Experts of a small language model.
Training: 670M tokens, 4482 steps.
Below are experts of layer 8 (counted from 0) of a mixture-of-experts language model. Rows are named router (the router's row for the expert), gate (a neuron's input weights, with its number), up (a neuron's input weights, with its number), down (a neuron's output weights, with its number) and show model dimensions 0-127. Each number is 500 + 40 x the weight over its row's rms, rounded and kept within 0 to 999. Numbers have three digits each.
Before each expert's rows: a language model's description of what the expert responds to; "mostly gets" lists some tokens that are sent to it at least half of the time. This comes from a sample of Wikipedia text that the model never trained on.

# expert 32
Chart and award tables. Opening pieces of names, acronyms and numbers in music chart and award tables, such as (O)CC, (U)ltratop, Billboard, 2021.
mostly gets: " AT", " Billboard", " Albums", "Can", "Euro", " Euro"
router:536485415563509513533471517484580506508457545487431469492482438474516563533539510519511471466460541482594487479490459410502483464554554597461561495496447500510505444497474540535494511454540454537517473503510461540456483567450505490584547520471480553522527518524495495435444501457594467454565485476506504486488476489489443521523562413438546537468529452534499457548492469538516522447464
gate0:544522467487499428454518545460521458508502480609465480478379531487594508523453460588542477568521572509528507458479505544487476472521512544479496520542489478535546500492488475474539498531520471475462511483472492398468523550499542473530559527482502531527540537547461481505485464578561495543450503448488510537512514473475464560439559445476518585479563436468427448537532516511486545527497
up0:445397505503452532565510517522501481518577477491493488495529482501500495552522553426542469467477441511428504513514564556532443590458552517487482535530552535486468491448476459455516522505546485534512474535455442527515451520448440500499492508451558504582527523460435548504517494421476495477512456514557422563538470410526433534503452563486467511469464544501514481434489503450479522550442
down0:461543452458460482468477493510535476442440485490459459457573486478525462476456471515540393454550543497430481516532472590535526456464557541500483513512488479491510517528491512478472543520488515501503543459469465452538439475512484493557561453417505468476518536482472502509567448447505477500421498474444488503452496475525456510542551547460423457469439540451456458552460453499627552483539
gate1:533575482502516551463532452493542427513536467510452475474448508553547535498415498525512443516469546581583472473474461487529429499489499503483529502478414503524544471517502522428482562538507574450470558490555498498480490618503524547522486463544492568496499437467519441469544492537575530485511544487592431512488518496524496492500496419540497495482530468539465523588561497501529539487516
up1:488526517521453505499461499498487473463428561509556520525505502471521507497537572485454532488532473511478461594424525515488508473513425483532480545477502376544499480517523514635588487583510483479552516515485522478482609502520530570528493470554540502468473495548452496497488522478455476526502564546441551499501481450576458580473509472478466518523574514451541499464546500469526530469500
down1:478466511566501510516497516573533506483498507587546447472449471431470541537492484491494498533484528516508478520507490445502505553521451600576476572466472450462506471480549550519477537607438524519488446498496407472453531497448537519535448466506519427515529567536566537510532507530493386562426538517510481483511498503541488578530498546503508575488524472430498507506496509482501550566488
gate2:409522428495469506519406546515507524488458537505507449524500497442529558535514479493508480504522500498476473436459461473492550482469506513494542412494447457478508536516537575541469553549547519534509529468560484441558532525491530493511504522516552496477604535512528450502534567534503467479545425511637516480504470425465523499513433503497430463480491470512380479523526480463546471505482
up2:424517519457467523463449482499432522509519506500435556504524517447463505612464465460538536510568521522454500541505523450503469549518432417429495556463519611480464495553506458517543508444437477478516508534487479547564468492505522534500559487537538492537464512451435607542524518499515561504471548528461490491453473439514465474465500535511528458561484566435480475449530482489524522453530
down2:482417482491480549486488460526444464520453454486465524480558516495493520531535510523440460526520502550507497585530501474458448522574436449520458407578513451472546544517469516497511516418564443459497508534479474488464494520491507465542521457499481515392549474495518585502471513486470533438538483464619552525535570497538557440568506492531560517440526535477487528469481469521481502506550
gate3:506535450538569524508482534495476466500498433509470510516469552406536552558493470454506506542501535523555473480458514450464499404518464502546526439467539519485442500487563435517526545581541502445454512501445478500513439537517559543498537495523484458493504460454502499469513529513472469512423507490483581560526576517375539445573514456546480541505537560468547537517542495486538477570502
up3:515493589578424466518550459473496467541578505526540585470466434398558503484518499498484513503507486510565483474494510465585558495560482554543439523518455559510542492463492459546541522482508485519493511577487438528464581517545541528460487484472472456510503510494489543548450524545473475487498505486472444523519619518472491518441572447557548496525474446493510517447521440533525495530516
down3:487472510429449470419542469514510438512495511511511515500582490546472545545464448533491565527430516472437513560521515485460435479511496507453476590530511451503455514500485577466499449499462543499539494547464566522575538499514541459501474450472520513429482487486530448555525538520489533564483524439479503490461483477605472481475517523515569458537523479488539559617523437506525445557521
gate4:452488448583464560517453545511517546503432545531493541553475492467504532510511551522519465507508542475553435509530495471489489461524505546511477554520422563515551510542485528492514528624572445468497576544553558423493489528556517510547519431457497530498534523530489530556486483462476489552509562544551504513496491471431499477543415517471490528492582487460569481540539430501511448470546
up4:542416543515526448519482533499447571486451476436471510489459508513552443472508469523562487556467517464472541420521462547416526462524494464518460450504477489435488471468498542535542475481531585568445462531489484521508547489509498428541519520579564574495455477455486529464456461504434537474516577504499445535475486463583553533451510456438494505471482476480526529432426509474543480487463
down4:430594553495464508479535536489496443551555508565544483547489551484434461486512391472522521525551459535481571468507515503434497506593523538542484508505492476524464505494551536477581604473546541533487489473553555457453536451472532490516493527481492512601505526427469490484458498502522499515500525509530510462468541487502561577441513512545508494542479539495543565456531471447525548490564
gate5:462493529551450531500468496444534422421454522552548472483538498440471456474411511442540516456509456470515522575465611403527427487469519463448513499453488484552463447526504574509489477473524497478453515582446485493585528491471487496516487518485515583443442501512462541498450483532485522528563478426460460499462508509456478523439550456441474524515459508505491508486474474512562517530503
up5:547495520473551490489510478520572528510502517577514546523473507590491556418472494493534505450415449480524479529465477465577558588523488525440565518494484413519513463498520507534537511471502522488482507535469424501518485599579514567489515505404486509461523449559499532472468525537517492534490497495502509456488527498505452465553492448455523572501545451520499458477418523535517543609512
down5:572451483372467441439515537515451521514536508496532450467539519518459593497602498521557556502507486553519470566548478527480498549526505546478516485464540500539524509495493524545505458480486524578490599499449515469561489506532509514473468582458513502537508468513515504459503501468476457468510516501440532503494468473518503487574526550502462569419567502550503457494527626496494525541471
gate6:483507513538534502487505449423439522500477464514526520395540499484519526472500509557425431442487504505526475526507483535558547541474470460493483520539516447457451458464478582531451486497583492455438530512496514532483537501554524474438510546474569480532553552512414516450486485501512501484524440500545446427526497549524486461487546455478486503589567495463440514512604545474555467433464
up6:523553496501509488514455538463522503456549539549425485551503430559507512506448466459548539486437485556530514606501524440532506470482431571460512474455487547547537525523514469432515556551487524507498545453460566499480526562484496557525612562558548541488508455510476499529468509531510490477552510533481553550456519465540512510522371526451531538456506487558485473458502511534462500528548
down6:501521491443550511514477429557477475487521521445487520467559491507558454442472532536441507522499511543478475466516571446496450551515485568493429527547499460526457555446553453531498447508484486458482501462542519478490434550609567501551463542505482536547473506466447595581564550497438510493438438518453497467500482559465469491500577452487519510565469549499516486525467486545436499470491
gate7:445457541545556427516482537507441486526450463463501516444407410484497530443470495557500525451469587532496576536472457514503463463473525458515472448515523476496539478490550421469508576477513548531488529533481439519551497499448470496560518473564500548538512457477466442432514524515485448483510544440530497490543468489460496488487515442534430514495411517559470452586476494555501508469446
up7:523497507536460433460473521495453511517452435533499576471526464488542567451494530535514518410488564484463492520504555534504489463533445432511384513470524462526550521524587451496510534468480472523492541521523455507514503459518573442516470384460480503545457508424518552435503504492521434508587535454454481457479556526486571553528526431466488543492531462508513542522490518511542497519535
down7:450529420506514584482473489481477470527515489509499515511498468512491510487540497611511541496517458449533530566486513493433536584499500497573392458506467436568465552459499451457444510462516541562523452523498485430457489448504394490554522496545512558496495456585454476508447508523518518475539426524424546540512450540555478518496518513522519576477500529479477483539515533463459537506512
gate8:524536490469489544502441491465489489538457471558474516480555469470475465518482470561543451487400566510562556523412493479482472454584462506495517484561493436511544456458525486470454469469541515498529507629516509457496512472505478609462424487462478439528497473462469493473461460479505469572500491479487462546507525474473523559509548509538474573422461429475508429522526549476490537517531
up8:555516465476479506438451472473512462463512438522475452459526561467476467469510514521516441508467595473589495538522486496517502493553519539502490418537466473613510473425466507495431423494532478478554527543515530495464505568524516544497508584455515518508502529515424518477492479527529459443499527441454433539507507520466476515573537570505534542425457505467434401512512554516455497478504
down8:550482551561508489496539476562513466487542461477531521473550496490488535486574576487416468509535500512514456467484464467521439522419553449485470498552470450453530524435603494536504494483457514433478502505585541497540502481551523554494505624569562461480507512435476450512549480487451505531500479514506476551515478503506538501523514550494444475541468433485526453441472553426443452527468
gate9:551591449530524444446486454448522524498374475521554469506476506453575510481499478507432458469553535499501438556506491414528443533494562529496524531523553443582510482514476563526450503576469457458531489507505523541526591529502489499505526508457488544555467514524454556527505521518585487457487505445529446468476561550472452528554492435497531516561507519531476459476534511519456485484517
up9:538523431530492493504531480536466498487446520543488557474452497469517508544470475545496460491504485498541514468501537423452407562538484496420548564543470568512529542468545537562493548446415486479503483517482501520541501479441510497531545466465436472519496487498445516540540550489581427526493466467514479514495528573475458509590459415445499470442524533496429506533476525476598539454556
down9:531457490514537513472492576498519514547565489457580508517515505464531473517541511480520542447516440466449511493501498500537454485504538513515415547434517504443495526518520468445413530513520524440528447567429447476571546414480570523515546508482489450536544456447557472502502458531453517537456527523459453584499508530530582492467422433525488514496414562519483531477547525500451481479452
gate10:488494463565538491462492542494519501519533511523517484480416469470480530500432462580514465446557478468503491518513499429584461511583424557456468547528426508541506512496455558566519576532513545549473554507550518538462508564476504533496447507507483499561423507517453488453488520521488429493460509484510558523466497456436455483536620528495519510510518492562520474578516476569552495490454
up10:488410457447492510441482449460473459559483479526454543556486499490560444554469505469499513540453511498545532600595553541511510449488523445537457505485549481501463511509477523520573455515531451531467426523527471478455525474485499482468519461553558448533512527525496448483509532437445532469435501465545498422532523468447596493494497463444448447415459524552533513501471529544460488475470
down10:481497527541552478534452512495524484434564510450521459548452453464487447483514486523436522498498497515480561448463446498472492502496565547527454539500548528567441522514495441511495501554442485527538536458542508471469447547490485485517509479531479475479450449436496473432561489548492464473574525538400388499489437491578524498526518478531450462427481541489471522550583591466508463516447
gate11:508607525537518534517453531486488552456505552445492435445514489503482538473496440539523533503452505487561430471504549459497504475516553503473501511532464496516492448521479458508450532528494539489489513499546444457537609475465491517497497483522491541574508615499542473423468555475515588596501550480494474507495520468465470494447485470460541611509464532568531500411508471489468483568498
up11:532541509531533471512549506513449514523508512457523491472507510461463543508508496480509531466508556576512479494575459493465478533547498464552532436558520431432514495519474495513584475481518535584431453501478515476437487444506485512550529509496490496507515502484468480475540574464523531590533533496627553568499536470449524476337482456460481518451499500510481537422491485520569505513477
down11:450469500458509618511479525583508467457569416516499450529447499485513505464544498482556488516487535509481504529522427589481486547482539476527477563556467504469459562519444432540466533519506490526539488601538480473464475424417540481529538503491467453433549522487500425537481497469519461529578461464526552531482488484483510426480501486511526495512533490558549440446516438531507516550485
gate12:518442478614541419530489534474545483430580538503510500471414513426550537492481477486525518501535464520521477469551432410504443509562510531484474448475495415531562509506451497527469422537404460464504516520476471479435474480499501472552518474465457501486522522544497484486501490423558516492504492463535465516463549536524500509415540464486513450561519499555511589514465500465509525535544
up12:530548473503470569488466452473498548525566507460519469501478507465488478500448465505545501554554469419471498484525456471497549496475470494562476603501535505445476431518422501527496511502417563496527520460508475482527496531479408460582465543546515539499493479560466473508499474513476474505532500488493416588416447513470460565517543454483553483535438503546452505459450508520380518517487
down12:490554558541483516562515545537478499514395448568475583543499508416507600500481502563518527496437476450505522437538422534531459549446515494470489503452435504542492492453510546490520494505493521482547517485453464521519558449463425543539526455466557431514491477492515519515473495492466498469432500518504481528453475484498417487509482516474560463515423513611522479483515553503430448507465
gate13:489442460525498480504549581467464462474493590492543478549503501456477568493506509546559517412493526512565475481488443420445590454522497578584527527483448434544508531484627503465531532503501481428468486546550380465512493498493538543483495522531465461515479456516474514451485520464526523477450493478542436495475504530463496508529545524528482501553478545490494492480488482483537506456424
up13:518546477438481536542495482555521491526472390470440555404537508553523465496487513489540498574548487456463506520516508551501469534509479410417498515509468574440445480563405486513440473482506462502533519438481532532499489484540499525431415437420471499509546504540501498573512525527485512539458482535449509502461475475550548500497423521513487510488518531486507487490497515514534549587580
down13:509507504578498493521545521513532594481540566533561510443481491489508500511452492527523506461461492502455507520424422461464429556566506557505541478548437518560515456470558482542523485459454483532542497443489498567382484469512484465472519546521543479479496484515504482466513514469518567523511463442454444489483460475458531481563544493489400553435491520530546543493433505557468562431529
gate14:482502542536504477507508485561500561476478506506496603395509462468473508511445508629544527547532484484538462457479431416502433482461520574594528445548466512552518504498452558481522504459563439476543450494522479483522451459455515531562503535524447472510493547478500516537541516443509495507464419502432427500491537513480516545530536470531489542530543510566477494571501492523518516505463
up14:486529466545477501497487527466528414533559481500500547561508499494448484518532518400506463479513569502526523498531526542496493490529447508466460531442525482424495490477483512531450521519443532499419471554409580478553576455498476457481439498474553568499455412513531440458520502475506482469534509552542543561502481454502570495586490521454424515472509519530529552517497510491414579509462
down14:473513515507452523532516471508458502490490528502522555524455471495495556561474520493468515522510587561520453489450522540463458588441444515479561512443519512423567492562503451483494535483435532467492505553535498477485476448481523466509439441500520378484489461507542414479533515494423468560496568510519504490510484512489486464450607592475532493514484417491448482536459486490450498478571
gate15:542477478501509525502509545452517446476498545532457457527497486556503463478503509527467498431587500593560523483502452510462469501440519453530500536440501431520503410504576507503449496529555595546441538480492470501486539526526458536484409488514468487536551445547474511535540543528467426422512537514535511455469538509482453475454577507431505531413496500554428516524548528483436517506494
up15:381506491501526453516610502517416547556495452444526511486560443531544424456464502451491512497452515501531455553537529567536549531487503545465420462550552522495546551501487490521492441481486435501507501489547460521643503527528522439515456477466482515522483544437531522478491515456489494431511503517519514517515496526467539540435469525500494442529548461528536541542507537504471445494454
down15:575544537467473469505557432458478556564544475451425517451496532455521469492529533482488539489523531518464500523460616468503449417509514484414601488422434521550580448528482482479532522501482553496517489561447520470525509456447528480453571475499460513546559472501488508492446562551544557465591508502468514526514478529466526532508564502515521519496509515476556528487519518457512511553505
gate16:492499485539470514472509546518480459545487503576521455511435472499546477508514481528548492524541498513583541499422466489513498452515466553535502518542515467521465442523475593526458534482559528466484469474515454567505485564447443544505478482460418500496484513517490497445562556520469574444528441383467415409482525489463513506506539472494535528429541482495409517536531441482535555484452
up16:437499471518476441508526576416554495530540518548521598477495511455546481458390471464494514491487514443525510502548555470548480488480565503514521523471519473486493563418508485460575519467442453523518496477523422524516469542531556537452503580493524427552510448454525463547523500537531425573470542478421447464432468535472492499492489561545466507534506523496478519514541554495503552511511
down16:529514461552499451487496395437476460539540533483524510491421461500454572530442484438504477525477482513535494487505526520494490515506498547492533442488507478566426496504477480562536499507477440499494435488556447447465461396561495403489479561508442517493464525468506567488433471565488515500499527501399549394523488494544491467543493517482508489535554489455417499474489445538493457540483